From a checkpoint of a small mixture-of-experts model trained on Wikipedia: 32.3M parameters, 364M tokens.
Below are experts of layer 6 (counted from 0) of a mixture-of-experts language model. Rows are named router (the router's row for the expert), up (a neuron's input weights, with its number) and show model dimensions 0-191. Each number is 128 + 24 x the weight over its row's rms, rounded and kept within 0 to 255. Numbers have three digits each.
After each expert's rows: a language model's description of what the expert responds to. This comes from a sample of Wikipedia text that the model never trained on.

# expert 27
router:086164131116120121129115157138116123158085153161147096097105067151137162117142166146130125128135150135156104099109133136137143163067147132128126122137119113114167102154100137117141107133126125175126130103160102119103133170084176103123111164145100142116110163099160135127113087130150164133141160176131124153123125126121054137118147118116111189111093106110149131099144112124144100070137090185142148122132133147161091144080103113150157116160189115131141129110131115127135116127115102116103144123137140144125142142109167116132127116108135090145132162163113126112101093117132154136
up1:153129164120133138185119098171148140145138113162154094163147140126149112098147154091088153131100172094132111122093123125140170178132143140134171119116132098148130107106121151121139182142144125125152138116124114146076115120102142131126151160161115122142144130136128148160105123107146133163123128095094100145105116146143089103134153130136145091124112121116166139105131120119099128120156139143086133122121119118126054102143137147117135129116150125087144130111126152182153094077141168131104107120045098145130126135090089120143109092105093115144120149133161093105115144179116144113
up2:114145101159151109087106148170097157138143117136109120132139101102111168114140124112101131137064139104190100138145154143083126133163100146120160140157105164109137123124126139127095081125158149143163103137136131117164152114133134094119126138105089131180144203150150146143097089130125114164118108108140145162136116092131105111131136109078135160107139139156132126150144123125134162109125098126101116106115127171165092104086133105108136164121147136133132110125169108164133139168132116155089115105144125096105130105135079127104124118099132115130160145081176128129085110098120133104
up3:160123147066098101157128138090128122133146177207135122147151127109115126161132123106119131142119118123111134147152129117116163089149167151099143150091129138130110106127117111153129113121128125148167149145115109118119077112109101143158110151139104118130108131102104128111141112150097139140108134183111125077123129152072116085165153126091136109112148121130116149159081172108134141151180132129124131130142122124170113094142097135106119130097142121102129155134144154067120144156088139157128108120140154113114173091122136169100127093122121138096151135071113123151159130167139158172
The and other determiners after prepositions, such as this, each, single, plus first words of infobox lines and the 97 starting ISBNs.

# expert 22
router:132103137142150144171111112149173099122157131132136121149129156151123128136133111113092138137120111117098104094169092154121103097084140117144148121099121168135109105076132138140096093120147143106154100152051121096114131140122084126091141097102136151108160114178078136180115110145135146159093116156116143121140136144159122177133155164108121134141110134166134126158133104139109111148135154120159169157097085114130113132147097105088121175121106137119094082113145129103119157101082095127151132124135173077124130157141134096079120130110126150161129135114110143099121119108129116121
up0:113108111109108124086097124112125109108113144189098136139144161078162144081120117128142119142173144149193124088123125123143140159127131180162076143104119169101126144115145149131098131163171124106107122126106135169116138134126161129141131116100119123121182126133101120141128101163099146151143148095121143144119093119092111127140140143139110104114140144110195103184131152115151131105132120104154122117090155125134114057101162137109130166114150112148110103165133176150160112098157164122131101133115116130127106139107098126126130106126163139116127121110113110151075122127090096142
up1:123164131125116143124150091167100155139125138138123130163137144118137154154112089094075126119158148184121131141137152120126140110144142168108114112126136134113121146128123111161133180110166129129127123123122171104121068141135102115128183143111096125116155133105126145170137063157141118122140094163095132130194147133141180141105135114152077140110095117123149120131138147093076135074115144102158145095088118162142136092103125115141140124098172101099144179121140156166145108140130108170120140121145110090148153124140130115123133150135124138132112156148153136099129069103144137120
up2:134123123138105099128083128095119125148142099133128168129142119079106127100115136122132114134100094152113121138146119129146161120128127137146159126138145125111148143148122078153119125147125156135140162122148146161149129141109150088106153168119164124138151156069143113144143131106110066151133143111137102144155116128114109136118122084131127107132139130136192140152120196178126100135176140097117114100153093140132134092131126160111156108111146152089123154141140058110132120084157131111149133105162108146154133123098104154142146099211094076111102130107156124155139139160106115155
Short fragments inside words split mid-stem, such as sol-st-ice, footw-ear, dwar-f, Cock-p-it; also words like control, access, care.

# expert 0
router:107123145135125144117128135114104145155133090156111134149184157085121134142146158140189134129133104139122134117120135100128128101102128132075173123122153116167114116122179081131093065092124093159135137192160126113157106147123166096140180128139100155122112121143145118139123117151149172157137115115127111122108146106145101126098115092136172112085128155124140155139092122144117127150171139156128103154152137133109135136125159128112157110163117098135127093125120103130120159139141071132110151130179127137124139132135132128120179143095112075143095128108151157110139119187165117100
up0:133103117156120110098123047126159138119138156137126121143112098123113160137109118130142126144083136124130129118123148164155119123121111136139147142139145124169162153101135116096115111121121124123127130091120161129153098110105138135129157136135072134117164148113100153097127151204164081148097117101138126112137110135106163165141102115120135149157092103106190141162104134108144147169114174132116102149144121156174093105144154107151123149126118127112109123163138166123162088108135144080147116149115131129123146083093137152134140108185151126097145202120114165098112128131148103127
up1:166114090111149128119079097135121133150148157146095165116145089126138108107129152117107143156150111124148144099100138148127102120138129134127165136108154173106136156159156130095084131120186119148141140136112165074121125125132142118145164163128114082094079119128154122108115145081149148146139101136095101128174174122121107134094138148113122155159175112098120091147083154125160090123130116104142095145160134163117100133075131165178113128134138132098138127132087105102161135124116146135171139138125095140081094134153139137106123130104142122114113095081122133173136123136103141149
up2:150170146124105153160114164176102119138118157148128137144158124103130115101110116127100124167153149150156075133102133110102124150125066116092127105121143126138129164166090129134121136136074099096086154127095104161119132106119128114105124118133063109129118143148172149151149146117130122141092156129145116078132131176145154116110125103133114137101137139166123124089122150117124136125111158177109137115104089132147141124165130089161142139109108104084138131149085120102143098162145171145102137074146126127157158116115119162111129110157159118102171113154129158103116117186150134129
Head nouns after modifiers, mostly time words and proper-name heads, such as years, century, State, University, War, often in history text.

# expert 12
router:141106072111132133121111164133130075153112095108112130131121144157157123159119090054122118117115121157118152130163120180161149138133135097108103140129135126124114147156139119105100153105144149079111128096114118090132145100147103173143090099126121125146121150112112103116133164096139090136110108153093155169121171148119140137120148165115097138159116110121117135158077142122133096126116073134154115147159108144169170148091150122135168159139099112106169123154126156077111118158108119132099120130127124149099125126149137167106167166120114156156118121118160105156120173126107149101
up2:185117155111145132117080152118147130128108137188114128120138128154119161155142103109123132115112134168193133118131145085137143141179116148133097128138127126134151134123113136124109146121132084143136119150147139126118149187113139135105125113125147089125127157134108136142105120105103125128170070086143079083127132118100115124110128116109133111081125110135119124097109151130089128156166132100084147127142124134120098128123127131158128177137088151133084143165118133162107127107151191132116167082119084097148093156147117107149124100093121095114169129145195138163131144109125155144
up3:146107145106130119124150143112138152126119117159096129172123107123095110137138097104145103144111094144113100166133144118158134125128137115125085109109109134125108157123080115107135094154106171124088131084069154159130120108126145151070099128125089145103165138134154146115131137167123119110153133129101114142096127109105109148127127102112129094146144115099186182148077150108104136134136164096112174131137141213181142153113162130116135128145147127084142176151117172127139121179105121143136133114124111096141145104160118124158130142122101126094124156129162092127141113126128138089
up4:143093157114130145148109130131125131134112097151109090123135101154162120124150156111077102145130145107161164139115170124156133113155147149125078133140138098120153115156091164131098128115082132151114153132106123127136140131136103116117139132097122080144130153082145174134171120138114125158155110139098081109082156112063110124116130169132124078127138112108153092111155122133106131135117129130109144121148120148096121112079077140160116080122128127133164163154164099117127172151128157156136114095119131134136123166109082104145142096108160082083121091120163129165119143151125132167
Table pipes and header words such as Candidate, Votes, Notes, asteroid-list terms MPC and JPL, plus spaces after there were.

# expert 31
router:107141165123098089114107065088132131113149141117129113129189121110151169118147159127104088135149130088161115146134096139123148151133139140136153162088187113142152112125129141133105131142136121141171127158156100117115134080141165079125102150148157132139094139153137086129102150092168112114123158116167134166081110121140096150156119110074140124105160128116141131151103104114133116137108144126143110086138159129071099116141136126105124153119120123168111125165141114147116158105146148097139162098119105155078131142144106161115146106127113120114176111141148130139114189135110124101
up2:149109127139135142147170135094154136112129149135110101168140085149116137113138141083125148130124149122116118133156097111110129132132169142161087130138115149088065117166114122112100137166107137148111154161102115134120131134127133158133133161091139131108126111150129141202137115143045136125091080130128113122142121173126100111167137148127132125109141151152138126132172105155093076147146194113124132163133143116137111151149108134100071118177122155138149143132131106132132136091127141118147123107091090145156089133172150099117129152084124121085141146170124140103103106135136126148
up3:116119137173140127120143146116114117122133140092132158128109131090125119155144124102086111147099147170125092114185126146076056121170132177139122136121106149120139137110084171128142116085141162113098149167115126156105135156104095122138134108131124118144143106139123115141106113145139110127137121192138124090118127122139091134171089134116127088162089100079104134091187113125125130150126093133101126118109078139121142136133132084147113165160123124121101132144115121082159051159125133148127119128162139124146148138117114132131164135113131124093135148133114089113125141158129134184
up4:161084137119177156170115107159094152151125141084113144122168128126126142134105163111152115146098122154139158131125112123079100171119122143161173154108173143108145133142157128142194132145108126111111133132146132083154150161089105153131124112150111096119179095100126113125140101128135113156169101134116090119119121143121140126104102134106113113087127163117117125122106113132102137165134150087116092085139095151174144133148138135142064109080169155109131130106136122127121098140135115162153114110127142120128143138144116100141113117137174140092081097162164113085141139170142122135
US state and city names such as York, California, Los Angeles, and final syllables of place or personal names; also the year piece 20.

# expert 10
router:085135101114104165115148115147151159124133085193111127141106152122098132153130143161143107114149138130108132172147139123116135137088152103159113102150155128084141125133125107173174114106171166149130064104106093154123137138122160102125101148138130128101114173137171157130140087159135085102156167113084115126114153131104114112130129159115143124070133136126148103108106149130151148151118104166126063142133132123148141131088156133089114108142112104131167103158102108141133116162148135103140139115161138091130122132117095120139124148116134138085142154108141091104128118172176122144
up1:133128091164139114104116124121132153099123149116118110124144146077107113131109148133089104121143103131171132159138104116067131155180129147155166103115117123140125119080186074127123110138112085135167119113146148140168125088118109127141133128124151152143103122138127139161137098107108086114143119108152140154105153106144129103134155140107141119149144157118106157170169150133116150111151127102123145172127151072105130106108126135093119144138118121093141156150169101176156191121122178138114136147088099119092121094117103104142125109129068121145157161101126164140120127130112171120
up2:110136132156127149151084148180152160114152115141100139143144123092135117114144113131141090131103143171116097102107098169126071142134098179110125116124105141158147115149096115132134143129132129136062114114097115127148142096101101099093125112139129129125151112165141136096114125115129157134140149119099134166116171150160129140127118141098116106154182145128117139178137113100160175178130122137144134140091140136128115091151094069151119144117075118089137124149145118108136115158151148128110100123178094137070137099140105111155103101131127127124145161100083153089128161157145142129
up3:139105135137149139117110145127151140127112153105125118098144128136099124117136152106141130098179134154115125157149130126104126143141127120091153118118127138121137130118123099123104100154159113125115121133091143101071145122112111149146144113115120102143114101099172152107097127146141143120082109208137181108136117154108131140164098140080116116178090087122107122175116145121169109117139144156143126184173176095112121093113122153142116140123156146121136136104105130101104164112126161140135127142187108057143095136145132160157132107164084091139145128119105177128152133146080111127
Abbreviation and label tokens in infoboxes and lists, such as U.S., No., Jr., Party, Preceded by, Personal information, www.

# expert 21
router:135144131098136086135088140103124124094134096107125130148141114164191154155140109129144120108128145104107113106157124090161124127090160123149121162069150112147092149131106141107154178085105148146116098155143131136129145155129175129117122156100127095143163124132108107155149106098149151115129086125119125147111130140110137135168124114125155093092168159143127118128126083104116143114128099106115146149076133100152120122177116074079120127113120135170105138125178108174116132133129128125144091093109146137108149136136100082104157156098133070095132141156168123129114106108113147106
up0:100117155137155111130114090152104156133138146105113133151150178093156106134121115102094170129156159160136121124086085086154102097185109152161157143144156148148150157147107153133096159149183090086124112161118139100116115104176101093100183157101127100149153141170127134125132110141143113133135134138130147129125127074142141138125130112113132145133124139125108127130168134138087122161103136105142108086151135137111114090125169108137124144104168119090096103105124162165140147100141139168133126088143121109117150135115076106124131101113110120126166116131128126102101155121095176117
up1:130112156142130124089152106155105193108132131185090099131095098136081156134131139094146103123113173136111149126173157111127134176144118119148119119156141132121155146120134132154132159096126103082160115108151163123144120115097121103132108143112154099130142141094096126129131138144129137118080145129108056144129133091136143120119124143154156118113159125109161093131082124106096136130115123129107117157181155190124138101107096135145133107154109125129149118144124103127112152148062218108132114134101117170141121119142110145185139134116108092155110136138141139137147123134139141132
up2:149148128140142148102127150137142155155139143180094128137164132160144116162131113111129148145166121121125123150119116129114099108091104206137144148135146139089138166130095076129102137151104131156116114118129127115104105144138109110151126159111139118082163140134139104139071130112101116166123103118071142059152115113126137146070092131146119158158085144079132120124109121141103147118161081130097117180145130127151128126179145159172095118119150140142145131119104111130128128122146120152140089123110124147180148109120143136129123139120164073102159175112126127142109084125143126125
Surnames and surname fragments in rosters and sports lists, such as Moore, Her-ring, Win-field, Allen.

# expert 3
router:110097153123100067146094102100141150111125136116107156098146060161137085115111136120126098133141103082133169116143105138082127165185144121144111107131117104131100125150152122154122142159133155143138112162117138135136132124153165150111089093117161102096118121135157148110096158127087110147134133128105084156092116137112122138163101139113144143099175125147134124147153118166117135136134113090138115098178137130153069115159139102164122154112105117163136146143118148125134139118167168087144140106081159142110113133148143109096144106159171104119145083142125146149151146155101114133
up1:108110127108136113105116082092124151104127190148125117137107121135131136139101112143133115124119126127132151119124154155090079113171108159129131174131126142099127102148173131114166114107135145099123099127127130160145131058115120180136131092142124123149141137106103078149145137122152097139108093134108084071099135102143138145119113089120133124145103131124153136141140128148113147176108127150151085117123142139128108118095111157113095106113145185106158137125118135143091107167151085132169116137146134061116155149148091129113130144106121136126155176144123157147151088117057123095
up2:122093150182171118155112165171134101089112124148106161136111150123117117140107158074166130156141116139100161114128117118119112109161116099097097162096114140123104169113141119154109141130127100096101169152143139133163111151136086159140141135090149121127127113121130155052101148150176079113138099123137098128155177136095099103115146109147157128114081148156132106164132107122133097114104152111112117129123111129146110129158141182077140123103126106112162116175155134141125157136126160136105142148146067131149159159135117127141140135126110136170119145144147153134118104104104113128
up3:097170091145133171152132096134108135113132161154123115121177177104149162097112133136154078149145196086142098171092155182133154109122095089113155136128132128138126139103132131108056130070138106132155108120121100096131126122101112094130108145095117126107105147102151152081166128179134130133128128122112163085123117110085077101145100104114112140132124137128147130131182142161134108109151136152126122105138141126132114110083138101097156108142159154113137134146140148083120158103113132144125143138147133131163125126140122120122166105127139147126114129146133106157086118121096147144
Spaces before years or scores after commas, number fragments, and inner word pieces in lists and tables, such as July 13, 2018, In-str-uments.

# expert 1
router:107121105148137127098168108155175094152129133128168127103113161105163112146132138115170144145159111142120090111145122127110133127099152083104100113139070111104135121135125128160106104153081084098094128106141090137146155149142131094152134139135107130147105155136113177084088125160126121119110105143130133104161099102128143111087128101154153170085113115162111130154112091139143117154140129160107135127111126145123147141152158089128158178148138146128095097121111170081156097125169105133155108105110175149105129166113111146116185109109113170117116110140160128142131121121144150164
up2:126142157175151157125106104105158190110147129133114106150131135126122146165101158114134148146098162154132121121160097116133145088164115153140115143116127139136121110126065174121111156118109143179170107125136138135101119135117103130157133120120093100119086120129133161126139104095104125112139071115120145114168127136105111159150101125104125124130159137115107144139201149120112117059143128156141128141131152137145109122125110144104103151103143143119115157107142177122115106125149142126093138067102132106166144124154122131132136075126114138100122163108118143159104053108149187131
up3:117143138145105112098067141118122158112129111118121140179175109167122085128142128135137108120119165132150085103117131125131130160126109121136128088101176159132120112134112110097169121144116110184103129168148126123097119149123113139175136146162099103172138157127161109138101141163122112151109125113160133125131138162089173169122151114136107098092159100162144114134171129122162104099162126133134137129127108133112113077155110087103112159085137133158117188126171133109132097108185164136106121119125151152156154123108095158113123085142122116107136126115170111137129133123149162106
up4:132136162125110138135110107096129152121100131148121155195147090119097135150120125152112115131077114130134140131116104152161064128115095107128161116113139127115137138129097138121122165123137117135178130166092132101136112136144139143135113139112068113155145109106127137132082087140073135158071108151135140099135160102077081135124097114127134156123115137079129146148145119152115122142137119098101105170128154149119119148142171120123115141154109085186119109127126157157178120132149133160164092105137094121111147112121138110121172140118139136121158139070149059143131137149139114119
Two-digit numeric pieces such as 19, 18, 17 after a decimal point or dash in percentage tables and coordinates; also nationality adjectives like English, Russian.

# expert 23
router:116126134127114088099093188134144114106149123121139109157110148142121127114094125108117095118158180129100136131138140176125115124121105138151124120112108139074149146113119131187115125087109128074137133086082139116117117124147110158100122115120108135148109103180132112138173102168151092122138144160150166139111115173132187134161126159118087104122157134160126154109139168145137137148159125145162139154110115149174154134154087112112131110133139134099155128096072128123121155148113172173152103132151140102143134121115134148119102118169144160097142125118070168120122114113150121103
up0:144161079141139075155080171174123140119123149127072144151123175138147141127146122105159117147096186121176155115133134123133121114089090119125155106134089089137103127156101174146125157147109113111102110083107141095102122141169112148113156138128107124122139134132106126132109154162115143169167130155167122126101140109159099106157073124117115143138110130120151104113165090159117167151094146115148153079132098126161106112132104104094129128136115150131148105130099129113129157143150141162136100092120085107147131108125122102136127147109103141109128168133134123081160115113098148159
up1:135149167099162165127133120124084133170133109128130177154094091115130171136102133095113111174158136188120123145109126110099143099102066124132058154114125173118120144117138104174120099135157114146146124130090172115146128107130160114152099119113107129138113132133139164146094117107144091093158113119146101125150093099129139100139143127124151103137159096110157103120131143107115089120119145117122109145141138133169092128105135109119154118115125136134101122163150127116199163117094100146121111108146135142118127169144078170143137135139096107114151112167117119080161124125139164147
up2:123146137105108144098166114124136068126127122166125100151150114130083126096112145133099117156088064179121122119115139138133157129147126147135134128162104093124120221105082173135149128117159143126139117119156154123129089132095164134108123125126127115120167153137123144154151134092157095136063162096093131120087152134142094134141111156140123138161161090118145115161083134119116145092108115131116146101131105110136114080153153138112104094107152146129138128114136148164089152131159131092120158136100134159086148119137122138143119139142136111179142164126127149143097146126155134151
Early pieces of split words and names after a first letter, like E-str-ada, Sp-ov-id, Ph-uc, and stems such as design, sk, dr.

# expert 29
router:110171137109131172073168164143135141143111121092137096120134170101158134175130127155094166086156115167102094106167144120127121129158136124099149167137119130121081115150113107154113114093153118123165123105115152145136149143175150096115162124128155100123116116117092132150145070109156126081127152099141168091145116093141119120135135168121109126134138149087103092082139103089131108152119157132136104146102138089129109099089132118120138119129122114136121102108111111155152143118119107166092151130137140091121102157101119094129144156076175154109130130146121139150117135087149146103
up1:150104156135144081133113137146113141129133122149103158139137108133143080116092091122125127151111158147122098161125126151127175158122099083098146097123100150101107132094133171096060083162148125131155126142114115100133094091103112118129130138118117067133098142127114118135117114156123109163120124137129158089107124117120135168179123166137123138168161146125151100097118151164179142123088149109128131156128127168113116117102090088109124154126174126119136118114142130169148147136081124176122096088157129089067153099140122150141120113097139113154138150099141137155137124120098123126
up2:124152123082157127138156140169119128105133107122118131118104179088061139125116168132115133124128099145175089133139165141098148102113142145092126149143150134152149135141132109162131153120181144120132138138120175104125149133081128131119126143093081097122197113133116127114131125125147140130101104166101110124132158102144124158159162167149098115138158152134152121087098129107111140122113174144129107146134150141127073128122152099158113088071118142102156120106133120100144105118143122158151120129094086123142124153123128126168141149067169120138087124145144115090112133179118098126
up3:114120124102154089176055136134131131091109144143107119135149099131142147114096153109093140131104100117144095145136101129091122139193126179104170151090153136126150131157142116119087083149171109085109152104136148123148098109142106103154141120122081104113130118140156098162128165093115096093136172122153140132121167067084138124095114148093104084154160132132163129164082136132156115145188178100172130165147145125127139143122112123121150142147120134087128125159087134120132127119131137114116127134150131154097135131143138148119124109120111126141123124135135134150145145146102137136
Second half of years after 19 or 20 in award tables and prose (20-20, 18-46), plus occupation words like actor, politician, writer.

# expert 13
router:138124147146127126161159127153082157165118071125129126080095129157070134133149095124114081118130107142156131110150152107122126124085115138179110137130171103135128124185141109157115136132104086126069130119118178152145179128122139146144129106142125132143124111101109091110163112099082119122103112133075108112156145132104162107106169132171144132117143103102088092141103107115119123136137120154130142154126170116118102141113155125145135094102151118112155118099127150125123116142152137097114145082116100141101111155135118069133148106144153147125124104134136169076158150104123093144
up2:147135154165108115138153125119150116144134127125110116142122121126135092109144136140094123146130122124131151133046147099102130114113086127107159123131139149171118145136152132149120189155147117061132137101146150085140096114086121161139146136137138103116147114104121109192115109129097103140115108207112148141181104091124151139137145127163124165152116097113127169103112125087155104132095113128117134119142131130131128131086134128149106124140121118140143142145116130186174113109120113132139123123143111127141118175141119152124096121117133115087126182090068091118111120194097127121
up3:127122104131184104119140113143099128112134085126098125143123145098172111099122126124110115181136139138097061126086129151111109126130108114115113105108104107127116116086085095171157118116112141144179115141130121132100135158142149114129142138127116079074116118133123164086135127114087121152138113093141143092126140126122094120155125110140108130149128118149152132185087168104135091118144128135148101143144139159146065088134129139137143108119186138132167148116137151129165150108114132108163146123114086131174103137135169155102077110133113100085189131139135120154123112141118148132
up4:133118107134130152147109132151159118152133123124107164157102136112117087164123139092112128108096112164139105104105098156090173103128118135106106112125101182119100177115098090170137123155142092125139145107114124085108139102122143104139119135124129098133117132096153134151101117144104156138103091123155086164116135121125130137081096127122129147131167134136122098179121135165111213178128145154102125144106087125176120134113141138146158101143151134081143123126095142175132123133129129151148092128107104116125135099092160143127134120105088094132177149183132147106134118173127123112
Table pipes and spaces plus sport words in medal and results tables, such as Bronze, scored, medal, Long jump, country codes like RUS, ESP.

# expert 28
router:139120081142105148131087133159137135112173102110140147094107155097113137121138137121084141080133128125154082100121175083115131111191117162160157113136127148108112128136132130150159138134163137113111147075157168155166081135106102122125100146137113165122155111104131105111135116136141097110134153102154150143178102117140176103112132124163130099139113173136114144130134146095095135131167166104119140119114095144094170089096135140127125104134154100076138152105126158116106141104143176175124138144092111128114101095108122137134145129162136112108103139115137099130106136146136184110
up1:170101106114117077120164098137124091131112134127113104114146122084125120133113098160098122152118107117182150163123150135120084146140153132144137189120117123118165182126135108128150157152111095112135146138121135108127121152102128135154137120113126147096141098133170123123112129116174097104132124111162087142153134121096132104154106132106114158147108150062130134109119127114096106083126143161123130142174164122125115094117149145151131106150138154119069169096145108156143131152108172144144084141106084130088123098136136158131141139057076116160138149120127117100152138143156137153
up2:102169128156105103158135128161185141097126170149117116147133117150119146116167124141120155170169133112114120109120120110114125133123123169123104146135141092147153143160125139121110106152077094106112144109129137140153102090090153115140145118123112160125122129129133176102160115134113168164121126110146163134121143078128135067152105141114105124123148124149113114088144168110120157097144138143092105114128131132124116138128105093173130097103149123087174172111079180115114085132114142114143150138122100172153128090141118124115173079141106121113131157128117163141173105148068144132
up3:149200106097119133146145129128098150138136102126118152169141114094217125147133157078105138119153112157149127136154114107128120138108126100125148146130133147126124134158118143113112162160141138128084146107071111140122099112125155141143129154104144158142146115149101131151109126103093155123113127131133124117105127137133147152148165182124081118121162122110123134107121100097154115107113058099111114130107123112151070110096145115120135138121144128126123117165121128159119118203083111119082142089135154120091098143131122137154175103143130090117154149139129118121120134135077177144
Inner syllables of Japanese, Indian and other Asian names after a capital letter, such as T-osh-iaki, Yoshi-y-uki, Shy-am, Raj.

# expert 18
router:128118155142143126090149176141151134098092155113138077118106139125161107157122142094120127147122139145112125155163104097123084098135145162104125123107075108139155125120121160153191138099070158166120116131139154157090106129126128159174157123113144145101127122181169114154164125123147144113142111115142136072125150112126127129123138131120154144079099120113100115098175135118085160087155154110099106123110112098130112123162168100111093107141114124113145135138139156136119138166156100116104140151128114103119114104125158114170134147115126146110174097159146105102089126102132162096
up0:112163097083139115148105157135134076160140111162085142140125109120122121125084141061155134198110133167129086112136147141098132099103119137133146126109127121129127156131139158142132120114123138108130152136096128093144154099127119143136122139139102108140130121137138142123114090140152146119143154176145139143126154083150123112182121178145139134092122077161176134141127156145110132130149148098139121114127108127103179117100149150105126136168136181131146118152152116135142150091075136128149098136135153133100114131097151117120142111120145121101090115085082080158108104197114137154
up1:119128202101120101121103131114098140138118150166110130153138119108152107107115138126094115155088147157138089144148115081150100093128096180095140077161128166156101168105121120110111136150115130147133138132135134142075082110127119145118158119129104106166140179099142134136130108075139128112147091097139136109130167081133065151098107155159129115143153100138119125120123173126141139101143132120094162120110106152143105149113154105095128184135118116105137149121081181154150125132122147130108126135149137114132140113160132143132146078137109129112182155162112130139130105116109127148
up2:129107115128165140123114134140104149110111091101102141164148104178119098050134100109131092151118168149105112108115133126119131126137116127153096122111193081109128160121123126141155138163145120146152144104152154137113116183160155147114120152101137121087129179110094093103090119136118109131127137117116130122112162120101126103114143133140158122118146128150160120117128120129084141115120134102167155145141120146137099120173113176117123141155143099151112122169162093133127128135157129136168139123139104115134143168161093155123095113164104091065118164138131104109137049156132130127
The word that after announced in corporate and sports news with dates, plus articles and verb stems in business text such as sold, pay.

# expert 2
router:110127150175152125128129168148098101129130153120144100141095111154121138128107112111087169108154125143151152199135125129123128125173121151124130111151092079157100130142136160135178127092106113148139195106150127117085136094142123156123133183152105115130137138123143123120101125111137086130154151130156150103153160121157181160114098131118118138149099136137092122072112142089108108120104143152124097120115129106102167140127154109141144129128168118141127149127117142099124113152092093159102158158191143114118159078132113143146134137099153147130130139128145082116101113096125131076
up0:153141108107140122116104137148131133130156154130109124116131121061101112140125075116130135143095132132167147114121162137145115133147141156120128146117111181131130211069126083123160123151167111108116120135146111128078128106157108128102134176097051124142158142131135166123055130099107148130115109137152133121131078163162112134112121139132143065158127079131159145144158120137114150125125125139113140148123123134145136140156125124115143207144126119143146120119132146155145152152138134097075132092156101127119105090113118124139120124110134120119161165172124149116135135112110123135
up1:101171145079128149109135148145107103128112121123135116158175163116132119165117116087104125137133168161138141131088099127133128151135152113107124104093141165126152190117136133108101143101170157143126115096122162051130159161121128143133102184137113130147111115117154143125128121155120191119149110136098141118127163101086124162118120140153096123080127102132134146151155134112125118143131123120119125116155116158177141110096180125095131119113142156111150116162141104183152118109199100187100077112113160104128146134148133140126116104111122133119125124147091113132109117123138114145
up2:162120180105136116154121127118168129134083136118137119113171110135149140095108077084115121131153103171141148117165124095085135132162119159118112145149145134097122174141129138117075098133125147120118102143129163179138122173140091149143115130103106149117150134158140109136146098118131171138121139143129142105129091091093134152140117099155105108123155077101141107135129115110138114132098130109152153153157135149155104144116152140081115139098172144111108106110189151114159127131142132130114082106162162130112133101137082146145151105092140123076095156092145110080088114114121145136
Header cells in sports and episode tables like Statistics, date, Time, plus source words (JPL, MPC, Press, wrote, saying) and quote openings.

# expert 5
router:146117089144169138155141166115178141116126140105146143102105123124104112155154113120140131144099099143105121135177106146125143160162133114101155141111082135161142098093158069089126122118115098090188125131132125084161123146153124129173159110118135120160097135150124112117131124091139122100138111118138158104172150139108145140137155150093146118166126094125100144177126127122092141117100099123132089182107118094121127148174084163106133142119112141121137129147154106147129132129097142131093112162135123097173157153133147160143117108137114137175137088074183151132134138135130157119
up1:161088094152080096112087108148112157118056148131079116137135144126105112128139151090131116149109138156117124135177129105178136141162145149121158134143156118104168118147107162117124106144135162086137152107096128100160123105144082132100154184117120121162132178092135128139104114144149118140108063110131108155120147129079158141093144144144112170113140148099140130181113131147131102129110126109146116156112145149136123112109160099156089164150089130107137125138104140093151113109137185104124109129090119117155148166131122149122146133157112113142120103134141138103138137108107155138
up2:169091114157129123158121106154127139123113148120114137144132127114155119116148089094126110133118129137102104122141122172108145142163073123110148141160137134086133157116125166118108126124127136111113151119114117135146141122121114131106176124135102099123127130047070118125148119157162123136100088131132086145167156120106155074123131178122131154136180156119135113141165134105162147108092150125111140101144142133143145115110128162068126126127143167138128182171141122080146171165117112125114113125133135099173140153110107136128127107159099084127137110124144132141115058120142151185
up3:158149177139119071089076099139097120134133123119114151127121157092171127104117130128115152106161121118128121123146100132116130118179110127132121168137144144124098192128138163151129147122115108119132153078124144204133125123129135142147131146110134121146119178171066167159080102105113140138149106136134120155137124122119108118116098143138160126081110162134134110126123128145139148154132140082073133125094132117099126122160132130106076168124148117151125139131168113145125130133160106105127087097171146102103118144088113110108128165134131081134147162141095093110098128118131155102
Periods, commas and closing punctuation ending sentences or paragraphs, especially period plus line break, and == heading ends.

# expert 26
router:144105155139128159144103073121135140113158080114114110103096096127151135120114163096113119100108120129128132090154102087116119143139158181163119151114127126135154113111149142151132104166112116139123127137150146185153127154130145163102123138140125097147150099132087158156140074076113117134129117083102085183150130145110155148146133163165163097095186126112159089124123119080141140165128140097069117154091126126132116143167100147156120134126121134143144110127198130094111109124161130094131141111122146136138124149122107105130113118148112081139130122136153152130086141124130112112
up0:106145138113164115117169104135153098127121168143150129152147073127145112062113118119127123149080167144111117169134127144103120161165097137140154138143175181142112156138097122092124136092147124098131127145118087113121143089133116168133174118081141112109103157134145162152110094115108107122094081135136102140142149133113084117134132135128127204185136104107146125129148123110163144129108114093105125139114107128125142103143096157117176142131183100123088112099127138146153121135131122140080119098168119105123140123115132104148089149089133108133123139133129153122082161117120128131
up1:157109109082149168065087122143092130122150107117103106151161145153106108138092122182096096162122140157127128131111104125130098107159103108176106151165147163144127123115125131133126146158177128102130132105089193143146108119109108094134114165169121118123129134138127145126115105137115111118124103097129109108128114125137140124121139174141105108074132121110121083127161168130121153070094147110123187146170123116164130096081120122142130143131142137132128157091076131123186123127119107144116100121142121128154121152118140092114149116139116165093144132140154127110104166131148169112
up2:156151134170107085110145121187149094120076136130143118162093117110104134136096151084158088192156149114116188134137149118056134185177150120105130155113134126096133158130098171132114135138131129091123135122104149123122170116121133133150159147136113087112150123134113162165120102158156098125143120110126110125151114094109102140150079154114150140136130146161124144126151156089136122092095103112124126152132117118164069118136110139143079130121159123137109122161135101128129142167127118126120101104162141091111109116162131138094122117110109085142133145099152111118126117130110148115
Continuations of split words (sw-amp, sw-ept, moll-usk) and particles or verbs in plot summaries: into, out, up, go, come.